From a checkpoint of a small mixture-of-experts model trained on Wikipedia.
Training: a variant of Muon for the experts, 8721 steps.
Below are experts of layer 5 (counted from 0) of a mixture-of-experts language model. Rows are named router (the router's row for the expert), gate (a neuron's input weights, with its number), up (a neuron's input weights, with its number) and show model dimensions 64-127. Each number is 500 + 25 x the weight over its row's rms, rounded and kept within 0 to 999. Numbers have three digits each.
Before each expert's rows: a language model's description of what the expert responds to. This comes from a sample of Wikipedia text that the model never trained on.

# expert 11
Personal first names
router:565496488517506511474477485536501513485473448464508495496504502472482499514477459484549507466505491479505509477500477492501506469539519472531457504446499474490478474541461480491506487493531444
gate0:525475485520510496495511471472497481498455457530455504505536479457462518497462526508496521487517505540473505515495542499536453466522434522505500481489534486462479463514505516506436500526524493
up0:513467463518463512512457535520479499452486522517477511506480525486534528517469463467484522528552516546535520490461474492499469484486536494511485496487467479503463474482505541480480472501486457
gate1:497493503503472515512502505493525474499515532459481473493521470491494494453494550518472481501473494517456438474521484506518520517510507526479511474473525563504427500498544458483504500479495535
up1:452514493454502499555478484536507502470509489519529494481459493548524504482502474499498473429490519542515488479527522498466515505493515564517483551445470479468492516481513457489509481504441502
gate2:535489517500483534499499487502460516501517502519473536492503501518512518519543480438504497473514502501482538521460474520531460489515492516512481461499506500511497549486512498530504504475537487
up2:491507489514478517461493511467517519499553497513519511540481502505481499514496500474503512546486497501478466432526477492495524494505516487482476504500484498535501535536535494474523509552457509
gate3:545513447469505461521491474473505498487502477496465477493465454503507543495507479493498483527484527471543508477494576469487502494506481514484509472491502448481475547527512506508487479490479495
up3:524456506534503510505520476505487519506531547508525490480492504515465511497557498487518541508467482513469475460501469481501484483469538482482488455507458516501516488525477530536497530472511474
gate4:526526523462492456471532458521492440483443513495490536463535498511497481490500478495482477533467478488483535471508495494529525502506498497507560453467524486532525499529511494489527527473469506
up4:468484483513480473500493516477541520487576481526499540511489516496519490466510526518525508476436516446489511454538517515470494442522510490521535499502496525532477516478533457471541467506507498
gate5:483524550499530491489523531540470495509447493494435529497542466504505443512461492475487491493534506510457468533503498485500560509556557510491479486481484510470444534502449490459529512500484523
up5:480524514519448492552491519526483470509514503545488502478505491464488529540498520490479451503494549512504532508499467533466499474472480518514509496472492473519535505496495563513489453471500473
gate6:505493530491510478511500496494472530546498507493465510498512531483508518522469420504495498517516509492487493523524484486491500485501555467532478500557516507469511439491513527524483462504542532
up6:493535504512529481478494497516532461540509523477496483475476509486528498470512535460520522479497482467512532518516531496498492491501513477527528513479498509457481500529454516483504465507496489
gate7:507497506498516486489469503512550495474496525463464552440485489529481521508464522493532527494476501494452541525503528457506497520501527507502488436475482455527508481522489532489525521455507525
up7:494492557489527458513453500479528478480465469543458537504510525535497530478528497527476521515521513521445516498479476517492523505467489513514528519501518504494464497504506479492480529502439519
gate8:520502478517538479532503512493499494491514478508524528500503494470463505507522466544470498534502502452490490502463500515503542517481492482493485445523505494539492473516521516564527502506528522
up8:485529518547473506485532518488512506564502530539546445479478519515480505478520477472495518483524498563501530487517497501460478490517486475487504472518527489537488482502465500522544471503470459
gate9:499539537503542568498492471490500507532446498474501495501519497485518498522517494546517498507492533490482478532471520487480466491560458489517483490511528476492491475508533488493479525502526547
up9:569527521482484509460546470500499499516447504526471510515493515510501541518478459534529485481501474481494500518502446461519526494496545452504487485493541475525512511487481498516506506502509513
gate10:482534428536510521512536481493477440495494526484496487489473515487512532505512519511501486463469525524489483506497473513498488508530531521557518554508527498487500520551495481564512467511500518
up10:531474488477532467535509482474494528503532483529536500465486481493489521481471466523556524529515480464497466514513533495494489522518512493469511501486483494494543495496469490502520552489499492
gate11:504523473504467508486463505513482453515489490490533495485514509477481457494481504475529498514512527527440516530487496536517495485471447477510486533530501542490480482520505498454481503484555493
up11:495464531488496500468491505483501492495504514532475516532538506504471502538464510458522488494492512516514505544545520464497508465488539515504556466463456479493471520482486478544490471545487493
gate12:504501543477508488494494479484501502557501529488495553499520459498449508501487486522437495484563555465490496490506480536498511472499552484527513509494518502507521486512494509505497508503501545
up12:508442476514475489559491560570492514486534497471503510504486493476449518513505455482490502509491495510493498514467490496508542523483488530497504459520488496506489476510509514520481488471487446
gate13:514492515494486513481508468506530498504536482501479509486536488486483490513495509445510495492520505478497491506472468534490484521474488473495509458473527522462489530503452520500482513502522481
up13:534555508487542520496514506516508507473503523535500494465499502483481518484464444516499530461494483453550473522558498499516500446535478520504507503518495494465503511493515473543513499480504502
gate14:523507509469509533481487490508475505481464524483542511480485483485437525533485472499453504469468492475460462481521525490538519502522506524560486491541480503473464503562495450534510498475469508
up14:489489519483476481459472525515514516513467514536542510531481531514524498471552472534502486491467500498511541477507532506498485490503536508514510488483483526508558476522493458483457500492490538
gate15:495563532477500524516502495464504461490501469518529476499463491490451450527503560526460513517503537463471495553489490554500497467475483516526510517449506473471518526469464498518489533500523508
up15:481489489490502539527510487515458506486513532494509455502484523464447489535477502519485517537532466525495509497522479453479503512508485491466438469481497512511489481498491525447481525485461531
gate16:530471517508468529441456507479478494508503502488469484519492504448526504530489520506493441499494489466507487504528504496531507522507512511519545461496470502479514515505566514484457491476509474
up16:504491467532493521488480502487496555507480506457493482495497461503491503503482549530485504506515493482469484479496511548538486509476550468501485518473462490502485482482488492515468452508486544
gate17:554491504498515502494545462572489489484500475505493480532477564480463445507505569512453485457497479510502472490556489509527484515532509478507526545464521508528481478497496480506509515493535451
up17:527495505494475465526437498521490486536528448513480487500524473525566474535488515513456531519498490519468495499484490487516522502448540482505461529522459460523509530462543491456501489497497493
gate18:501528515485499505514514542477482483485479443512510484485478514517536509454499476535526535484472472471497514482463463497504491474543497495484454537516458453470491474481506472512480504501502471
up18:531517545507512498523468498531485505488495478473512465508529480448474517514540508493527503449513485460501492503505511484482498511546476469477503512510492484521506469457522500505508531540500484
gate19:519510518433465487464456504490515528503515496467448502488500524465482491528550486513479511498493533513476504474449501478495494456487471494534486473503510493521500518491469518471511522494485475
up19:506469498519492471442510507505508508517497469527451467519492454474474512483546517484505553506490499475530488507506529522533490437504470487542494519491521476493478531539548472514523484522520518
gate20:562477524524519556515474519464503474514518497492489562472479471503508464514502504472486487516513456516471453485520440534485459548489483555532460496479483465498511531498504475506477504491490511
up20:469459458470512494463538454502503518540516517539470475532556484482474515507471486574519483505480524520510546527522489510490460468529457495509499501485488554450524490482479497513517483477525508
gate21:564491528459466517500516447525510478565482483538459489506447474515480505480456466502515462544524477572512465466514518463466510499505532519469496542471496483471517485503504495489514549482539505
up21:507484529492504467489535526518497507485512461495487508547524521517495521527509522469483543549486468525494498492530521559523511460449503455479500505515513507475524519518528469450522489475489508
gate22:517482468532541540548470528509491529481500471502497398500460509523488520506531464523507496533483496513512476489509527499524487531472539503533479489440469529478507541527518496470521505504486498
up22:485477484493476493502491488514532484494491510512494450501468495520473476500501469498499547495498516484506522509520475456536529531448494477544457499487476511460511534520490533474505524487486495
gate23:528483484492557535477503495504507520509520462541506538534510540489517525518519528476454514514478514531500466501500497528490525490512492530475495515508508515466467530504467493482488527491429463
up23:478491483517475520500514549540463524542491505475482485493508491482512540490491501498503508501572559546473517505492496481494474470497486506490468496503480506501463475518482490538514475501473461
gate24:490485489492480499501508532466512508528493462508530470497535467541514500457517482481498483495508515442525530498510470474479454532531510505482526464485496496517521466543467532466496476425479550
up24:491500553530484519505504483517511471496486464526536511507511511484519493458487534504477521500493465514511502505549509511486507455515504509484503511523513461480438505520558428492488506481509497
gate25:536551524493503492524550497467496491502503500519530487511525494500482519499520543507468525550491466501506509460470531495492529483501480494502529524496513488505464513535479522506531543500498508
up25:489473511487495538508507506496522529456506531558538515470470473528525501496508476507513519550471514542500500552524554500502519458515488498519499492499540489467483527546492484494481459488504468
gate26:473468499487544509492456485503505456497470455487516499493484497492482518497516520473505503461455477526516502534512545482552512492488509463559475506539487514502516476529499445476519484494492482
up26:493490486540522521549443504464488514513533484527498477474498502499511520482488501530462455490504513485529455477456496511479449510518531483487519509536513536510475489435534513496485493499506488
gate27:489535489508475490527527511507479502462547490467530475458537527536483475530520467434522468530542490524489468499512473517562506526511478536541457539491527507510520497512511463549530530507523537
up27:518516528509498495508506508497507501527545479478498515501540484516465448515501474508535491488506514519521517494472474513535507460500464481478538506536498503498456482527529525511496545523552514
gate28:521530480535498529495515479499481544519554507472512502492502524518519456502486517503541540540511465499475512480539470489515530468522516537514562456506512494442492491482492517507538495481540527
up28:437462474487519522500476512480508511544493516513491489521468513502562503501551418504545528538434501512508477507513526507505526511530499458508528443488438438502495505479533503470522475485531518
gate29:511518459487491523481580499558502534528520493480496477498491510519467568519516531488497542488520501501483520495514486486541464512487491510481531498525482521499500515469471522479544532527488503
up29:515523479472506479527535525467472498480509475500516497497508470489492497516512516514539503471512516523523501487499479430523537511473512465481507495476473514518477467493492485513499478506481502
gate30:502536477511533522505489513476518495458475490504494478487462536509489472519512515507520512485502505512516527463508469498513494451518512490498473507467493474466466525542477531505515553485503524
up30:499467487503513500506516479512477531506488496448466508510482489501490522499537511499478513509475495549479469475515447526439452480484512522497477484483482476506519529529480548469515480485507501
gate31:485465538440541523495494497486513514517509518487522509501482513505546501511512519517516484476504486528519511463503517510492507549538460511517526508499552517503450518519517482514485507477511503
up31:494463524520512529512502532524503494488521513477513465484477484463501508510481526517512495512548461487477473461490435491529457484463458483479486493527514480525534515471490537483496501478476531
gate32:503531536489520491458529494491504483553498476423500506521515515500536521502535467540533445507480504448498524520569542527470497524509553471510527487504495493493511503502520515479548502458522511
up32:443479473507505487519538487494461501492525507477484506524485482482498480501481459513478477495486485530483477515534483422502492504510548497482526498513517487523456519515549503484527511519525515
gate33:497491469505467487503473501517542509465568539479504507529471488536498542483519458455471477515518518510492483517524506431491512509453527545497552515483467521482503544491529490479492510484506491
up33:494457511486468552528507489515513521478488472493510465476481480478487531512485458561492504459478493462502515463497538462538508508503500516515515520449497489468525486528551502493534504487520496
gate34:520521475493472498548487508543495519518541453518536545488471538490486518523487441492483493455482510519473482460527484507489468487503490508482482485498500483531490498517509492474485478526506468
up34:525498532507491468498504495492518534488500466486459472531502470481504508517528457506480542521508537478488527487518516520499524498452533497540499512493462494499526524476532495528480500499495495
gate35:530501525509520494508503474514488523552474504541491516485468474459487509490501520490456515453526436480548477476531502543482503528497496461516423493478456494494534514510496499495530527465495512
up35:483487491503504541502480546508500522506507500520479518467474491477517542469517515475531419478496520500534544541489445487464514532512524478518521510508492500518491488493540503478506517500494495
gate36:520515521505496515514502523460533486513553494516530489503467513550497483533528559508504482472522529525482504472548465508491512482517496468491493496465511540528498533477471529486458517521522477
up36:515487473507486527475490508493496520476496545487477507521457528493493503486515511502496503504494495538530501442474472539469476557518477512520517479540468454506468547525522479461504515495503569
gate37:524480496460516488494465509471498515517570557493493516520491515500472493524512508484512495486500457515472476493528490516526541481494535472470506500492488493489552488544544491477486495496467470
up37:514504492494526495529502495499532522493565545540472452523502488473453468452542515464476495490470511481515541493500482533505457483514558502472477489489486470496512533506483449495503536496539514
gate38:490496477519510529481516512516499519459520496513478502474460486486476484444477477465520496534508484528484513510505511531513489487513465479508515505500507480512497506496541508500512493488496502
up38:483513519501493537461506517504472494485539533527482468475509507507524518503490437502495497505509499492537492528488507552459457542513460562486487515488502486513533506483511524486507513465505521
gate39:480482512495478483443510509453527510462533492530477522501486498533492488512493472479439505455487497513468481506497487534527514483527471510528542488484537464490489566505501475540487562490495506
up39:543505474517487549500502525518524539487524534520479505490480505495515491517498496477506486479514490498474471468518500456511486484465446478479495506510490529505478557488488491464506514496465496
gate40:501510522505510512488480475537478503514484421482495489546461507496504505468520504559471493495497460474503499482536465471494482511467524495508514504488501528512502512519505559510515475489504495
up40:485505482466474525469525507526484519483529473518494543482525483512527518516527474489513531520502406523505527449499489515502531489535505538457519466465496474493523480481514507492548482538483546
gate41:528491489497461504551546506547536498538516484502473521511474533494473488500492526504525491536465496476470480490498505532520519509495486483528558501499470526500509465527529523469460496464474480
up41:516504523472467484469501451520541514484471485469465503500473519480524484460522505484485500494496540522535526515493516508516427499516490527478479532477487463474533536485514469536470475533519527
gate42:486496477452499491497497491469505544499515467499499497540517516530502480538508490488556485461499468499505474463491500522515546511548557539526512461493495441504513486505521492507514489472487511
up42:518497475509502520464479509493482497517497488496513484491476463549524506487540523504495510542441499530552540488533535511519479492485529505484497500479474469475444498518533451499543493497505492
gate43:512469483467465516494483482543501524498522480484487540519513499478459485505548501526483527487494501492522504472478477469505486512475492499477491513486546508522476465457502514517508529518506535
up43:529491465491494515474506542513522485470526490484525510509492517483530501483513491472486480523519468484488470483529484524512491500531482516497497468537552509503488512499498501500496496505503491
gate44:523531498535525495514514432499533463459424526509535534488497508472455495518493524479513507504500492473500499503502484546454517483516541465497480476500523522514440468474499482541456464510492517
up44:520481488503506508527527535498445472512521527473513475517486480497547472519482523454488539488492499482511514513497512524499507504505524537472492509481500521493524507504479451453506430468506543
gate45:489496471472513521527465512512520496456483454526491533509483488478475447470525522504483533483478515490534463535466480515537480491444479482511477484518516471472441504495478496502507484483479500
up45:546505454521501498526550465503511558478507488484480473505500487515503532470528438473514527480489487486491509533499539477523483529497487542565506505521498502504511469515484478517476493512501489
gate46:506486483500512513445518505492504519481487497498481517542489493510520502551490494506524527524492489516442507463499515534462498499472527473520473533465469482514437506471524459495548554503511536
up46:470522509515495503545513567505512508555455521504517465540524482533504507487542495415514497519500439511465492518542494501531472490509489526487530526502470487480513508501494510521480483424466504
gate47:490474517469516506494488518451486472533508495486549496515499482493473503544449553544478497508527486517525499499440497520513554528521538464515476496485494505512493500518512526496482514488489485
up47:493533539445512505527477533518492528487464510521477535485524515497496496469507508497500497500525488457532482508508547542507510514507470489511506484538498475480552476459502519530483524507505464
gate48:539484496514508494530481499501507516491503472506463554532468507469498568519512471501531487548505461465490505507497482494523515471509472470445466533467511521509487487515514539529500470520487515
up48:496528459511501476487559454463511511526513496480508469490514502540527441511496519507482475487515489513494503481489475517477495471487504472540575496485481506531492539495467555530455495480499494